From a checkpoint of a small mixture-of-experts model trained on Wikipedia.
Size: 9 layers, width 224, vocabulary 16384.
Experts: 32 experts in each of 9 layers, 160 SwiGLU neurons an expert, 2 picks a token, a sigmoid router.
Training: a variant of SOAP for the experts, 5439 steps.
Below are experts of layer 3 (counted from 0) of a mixture-of-experts language model. Rows are named router (the router's row for the expert), gate (a neuron's input weights, with its number), up (a neuron's input weights, with its number), down (a neuron's output weights, with its number) and show model dimensions 0-223. Each number is 50 + 10 x the weight over its row's rms, rounded and kept within 0 to 99.
Before each expert's rows: a language model's description of what the expert responds to; "comes after" lists some tokens at least twice as common just before its tokens as in all text. This comes from a sample of Wikipedia text that the model never trained on. Tokens count by the router's weight.

# expert 18
Description: Opening parentheses and pipe characters that start table cells or lines, plus year prefixes 19 and 20 at the start of cells.
comes after: " |\n", "\n", " ", "|", " (", ".\n\n"
router:57 29 50 55 37 46 63 40 59 57 40 53 67 59 56 32 51 43 69 36 69 56 54 44 69 38 40 45 49 58 59 65 42 74 54 40 54 41 32 54 64 47 42 56 48 42 60 73 46 57 44 46 45 30 68 57 45 54 55 77 62 46 52 62 31 55 44 53 43 33 54 64 67 55 58 52 44 53 50 49 57 48 48 58 42 42 58 48 43 56 59 51 57 30 41 54 56 40 42 51 48 52 45 60 42 40 54 61 37 41 43 23 54 45 41 67 53 47 36 60 61 68 53 44 53 47 57 44 49 62 61 44 60 62 40 49 40 59 57 53 41 53 51 68 53 56 64 49 36 62 53 43 53 40 48 53 49 35 31 45 52 46 55 50 53 48 37 41 54 43 57 55 35 44 58 34 55 36 45 50 53 46 47 63 42 64 52 41 39 73 54 44 69 67 35 63 46 51 47 51 38 40 32 69 61 51 62 55 34 35 30 43 46 52 62 55 56 42 52 44 43 41 48 42
gate0:49 40 49 41 41 65 51 38 63 52 37 53 59 51 48 36 56 44 60 47 59 55 50 51 45 56 56 56 54 36 42 49 57 51 49 38 54 57 59 60 52 64 39 53 53 53 57 55 34 44 26 39 56 46 54 43 49 44 62 44 53 41 56 62 52 28 40 53 37 53 58 36 55 57 51 36 63 31 54 32 47 48 45 56 53 55 62 39 73 51 43 45 45 46 49 39 49 42 38 59 61 51 38 33 53 49 57 73 37 66 46 47 40 73 38 39 62 48 30 45 61 62 40 66 43 53 42 50 38 53 57 30 40 32 74 49 51 55 51 74 40 55 45 51 58 55 63 49 37 56 41 43 49 56 67 44 58 77 47 52 64 51 45 38 68 38 45 62 58 52 40 59 53 51 25 51 53 47 45 44 50 50 52 51 65 59 65 46 45 42 59 42 54 68 58 53 63 62 43 39 50 58 34 65 71 41 63 60 46 35 66 45 62 55 44 39 36 56 48 41 58 42 56 53
up0:51 33 42 69 39 54 68 61 49 51 65 56 57 52 38 47 47 53 48 48 37 61 44 46 51 53 52 43 49 52 34 56 57 62 54 52 66 65 57 46 36 30 50 48 51 51 61 52 62 49 48 36 59 48 54 64 46 41 45 43 38 50 50 54 58 48 41 51 41 25 49 52 39 55 45 58 38 56 46 54 47 41 43 53 53 32 45 61 50 59 50 34 53 58 52 54 41 60 36 52 42 50 36 52 60 60 55 46 38 47 46 45 67 44 49 43 22 72 67 42 79 40 64 39 62 55 48 56 67 69 57 44 44 60 37 49 36 44 43 30 60 31 44 56 53 49 58 44 58 49 59 57 40 49 43 64 64 56 48 32 36 61 51 51 70 67 64 35 43 48 58 55 70 65 39 54 45 36 42 61 53 75 50 44 46 58 49 57 43 47 42 45 49 49 51 46 45 47 62 83 71 47 50 46 54 46 30 52 52 50 53 59 53 48 39 31 48 34 53 47 41 37 61 50
down0:31 53 64 63 50 67 44 42 62 34 60 52 41 60 69 73 57 62 56 51 34 55 52 52 58 38 73 67 66 52 39 42 59 45 46 34 49 50 51 44 49 48 46 61 41 67 52 47 46 52 37 54 72 58 44 55 56 54 60 48 49 65 47 38 51 41 49 43 42 49 54 53 55 49 42 43 58 45 45 44 60 33 68 72 53 50 61 51 63 62 62 51 44 34 51 49 52 39 36 68 64 55 35 49 51 67 56 56 59 47 48 58 49 44 50 45 67 42 44 45 50 45 54 50 49 42 57 49 63 57 39 39 55 52 56 55 35 39 39 58 47 47 59 46 43 42 52 61 58 55 58 45 38 63 39 35 67 52 64 40 49 54 33 49 56 72 45 54 48 53 53 43 52 52 35 54 37 45 25 50 52 38 48 57 31 59 58 86 61 47 56 67 51 52 44 51 56 34 38 58 33 33 57 60 47 51 59 42 53 43 37 51 57 57 51 56 55 49 63 34 67 59 76 54

# expert 0
Description: Line-break tokens ending list items, headings and table rows, plus the last two digits of years after 19 or 20, such as 1939, 2008.
comes after: "20", "19", "18", "17", "16", "14"
router:50 35 32 51 52 52 61 42 46 54 52 53 54 58 72 48 50 40 46 42 59 50 51 46 62 41 56 45 52 46 52 63 60 57 37 53 50 45 48 41 53 58 53 74 45 47 57 62 58 57 45 47 48 41 61 61 53 42 38 57 74 46 56 65 45 55 48 37 26 52 54 48 48 42 56 36 55 52 60 37 55 57 56 53 33 44 62 57 56 76 47 41 54 58 37 48 58 37 42 61 37 58 50 36 57 30 54 62 42 47 45 56 63 56 38 74 59 42 45 72 53 66 50 36 53 42 60 55 46 51 60 43 52 60 42 35 56 65 62 59 47 65 41 59 39 54 51 46 51 68 56 36 48 58 58 31 61 38 25 52 45 43 60 47 58 45 35 40 50 34 55 48 34 46 47 42 54 32 45 50 62 56 49 69 54 58 33 62 52 60 58 52 61 64 41 53 71 38 46 63 41 37 48 53 39 57 45 52 63 53 29 46 40 44 55 59 74 41 58 53 26 40 35 44
gate1:51 34 52 49 52 60 68 33 53 65 63 55 52 41 50 48 56 52 62 52 67 51 57 54 58 50 28 59 42 68 52 64 45 56 52 66 50 62 59 45 62 55 45 69 36 55 56 50 58 51 35 50 68 49 40 49 62 51 60 55 66 63 61 43 56 49 55 30 33 44 66 38 60 54 59 49 41 50 53 53 58 36 65 47 64 72 58 66 41 55 42 57 58 43 68 51 41 42 22 60 46 50 44 36 48 64 52 55 56 34 50 36 41 54 57 58 52 55 47 48 55 58 64 30 60 46 48 55 51 53 52 52 56 53 54 47 48 44 44 53 50 61 40 51 40 39 44 66 55 63 40 45 57 56 36 50 38 64 66 28 48 61 68 58 44 58 33 43 52 52 41 53 69 41 65 42 52 54 31 47 36 44 32 50 69 32 36 47 45 41 34 68 50 52 57 52 51 49 39 51 52 51 46 42 58 51 35 32 45 44 47 49 43 59 50 52 43 75 53 68 59 60 63 40
up1:56 44 60 65 45 51 49 53 56 50 68 44 64 50 57 46 60 39 67 46 35 67 54 69 56 55 51 53 37 60 50 54 52 68 57 34 57 54 54 56 41 53 39 46 40 38 58 30 29 64 60 43 32 44 42 68 48 51 59 49 54 33 43 42 34 54 38 48 46 38 67 46 39 56 44 32 38 53 50 67 50 52 58 41 51 55 73 41 51 49 41 54 41 51 29 49 57 45 40 47 76 48 43 43 66 66 53 57 61 45 41 46 53 38 53 44 63 34 61 55 24 28 57 50 54 74 52 62 65 51 50 51 36 43 54 40 61 61 54 59 66 44 38 44 49 52 60 61 51 73 47 51 47 44 49 46 63 62 39 51 56 63 48 51 69 51 42 62 39 51 52 56 47 52 40 40 58 47 54 58 54 34 55 60 64 37 42 44 38 36 31 73 47 47 56 50 55 44 41 55 45 44 50 51 48 54 55 50 51 52 62 53 67 41 39 47 38 60 33 34 40 46 51 56
down1:51 45 36 41 65 58 48 52 71 39 54 45 44 44 42 65 45 37 31 34 40 55 52 49 56 56 44 36 37 52 45 48 45 43 54 35 48 50 48 43 58 55 28 44 58 52 64 70 49 47 55 48 41 52 40 51 43 41 47 60 24 55 58 47 42 64 31 59 51 70 50 52 63 51 44 51 49 53 33 39 55 59 45 46 26 44 33 58 60 40 57 33 40 54 63 43 55 37 62 62 44 46 33 65 59 47 52 52 48 53 46 59 51 32 38 55 46 65 38 47 40 24 38 57 37 62 55 70 49 46 64 60 53 31 48 53 67 63 52 67 45 52 45 65 48 52 52 54 42 54 51 56 40 26 42 57 53 56 40 55 44 51 45 53 59 47 22 51 46 54 51 52 56 50 53 44 43 39 56 64 44 63 31 41 64 50 45 52 40 47 57 61 55 65 56 54 49 64 47 51 46 45 40 46 60 50 52 52 44 49 66 43 58 63 78 62 23 40 54 45 64 58 56 40

# expert 30
Description: Short numbers in sports tables and statistics, such as goals, scores, votes and game numbers, for example 3, 51, 18.
comes after: " ", "–", " (", "′", " $", " −"
router:53 41 56 52 37 42 66 52 57 49 37 47 68 36 62 49 52 37 61 43 61 55 48 34 60 47 50 41 47 60 68 45 36 59 47 60 48 38 48 60 48 43 21 47 55 45 57 71 49 66 38 49 38 47 53 55 55 54 36 50 59 48 60 49 31 64 43 46 32 40 54 74 53 50 52 29 45 52 60 33 39 43 40 57 39 37 50 37 40 61 55 49 61 45 53 55 48 44 48 59 35 57 48 58 60 48 42 55 29 32 39 52 47 52 36 72 57 56 46 52 54 41 61 48 41 72 45 42 59 55 53 39 60 52 63 51 41 52 73 67 52 53 47 57 71 47 60 59 55 47 61 45 46 56 57 48 50 47 24 57 57 43 65 38 43 55 47 45 74 49 39 56 45 46 45 35 48 45 51 48 64 58 41 82 40 58 48 56 48 64 62 45 63 59 44 54 50 55 53 53 46 51 49 66 53 37 63 68 48 36 45 49 47 53 64 62 50 44 57 37 55 28 36 52
gate3:34 48 48 42 38 56 44 46 36 50 45 31 53 46 63 74 49 36 40 54 45 46 58 50 50 50 46 57 59 56 43 41 45 40 57 40 58 51 41 46 45 54 82 50 57 44 66 48 49 53 54 33 62 39 51 39 65 39 46 44 50 43 53 42 58 48 56 40 32 44 62 55 43 34 52 60 58 58 56 64 61 52 43 45 34 57 52 61 47 59 50 34 34 47 56 66 64 45 58 41 53 67 50 58 47 63 66 59 58 64 50 62 55 64 52 54 57 35 52 75 47 49 47 52 71 49 56 55 66 58 67 70 45 41 61 51 62 64 37 54 44 33 53 40 56 46 60 54 79 61 55 54 60 46 59 44 46 55 42 50 60 62 48 34 65 57 56 46 67 54 59 60 51 42 67 42 53 34 42 50 59 54 56 45 35 60 46 57 42 56 52 46 48 48 52 49 60 38 39 51 45 65 73 59 48 34 47 42 59 48 47 49 64 50 64 54 40 42 58 33 58 78 33 60
up3:29 34 44 55 60 46 33 55 51 68 49 53 40 56 44 52 39 57 43 69 43 46 50 59 44 59 42 43 56 58 51 27 40 44 37 54 64 53 63 31 64 38 60 51 49 55 36 52 48 34 65 43 46 47 62 60 55 57 40 46 49 37 50 57 42 41 63 64 48 34 45 43 50 57 51 29 56 50 35 67 72 46 45 56 43 52 46 62 46 42 49 49 46 60 47 21 64 35 59 42 50 64 54 40 52 54 64 47 63 55 46 60 61 71 47 53 39 47 31 41 51 66 52 44 37 47 63 59 62 64 57 43 38 45 49 66 42 56 53 58 45 61 40 68 60 46 54 64 56 59 43 68 41 54 60 61 52 44 49 49 61 66 35 30 44 46 45 54 68 73 72 58 48 43 59 40 56 48 37 48 33 47 43 55 59 63 54 49 64 48 61 49 45 52 66 52 35 39 47 46 47 57 48 39 67 56 65 41 54 29 48 54 50 57 55 49 55 57 50 48 43 65 46 41
down3:56 48 50 66 48 49 42 62 43 45 54 58 57 31 50 51 42 50 55 64 49 66 42 66 65 49 55 53 54 58 53 52 55 52 50 51 57 56 44 71 56 51 56 46 55 40 56 50 32 57 41 49 57 58 44 40 39 60 72 53 54 52 36 45 68 61 36 36 40 45 46 51 64 48 55 57 56 45 54 47 33 65 56 50 47 58 58 57 34 34 67 43 55 42 52 44 55 57 42 62 62 47 66 52 50 29 29 50 54 53 47 43 61 49 43 28 45 68 54 59 52 33 46 71 42 56 51 51 52 41 58 30 59 33 51 36 58 41 50 71 61 42 44 31 55 42 41 60 55 40 65 45 43 70 63 52 40 67 60 50 49 36 50 55 55 49 50 52 50 48 38 63 37 45 46 53 46 54 52 51 56 53 37 63 51 68 56 40 50 50 37 44 47 32 31 37 46 34 55 49 48 39 41 82 44 61 65 61 33 45 55 49 45 29 62 72 54 65 50 60 40 44 64 54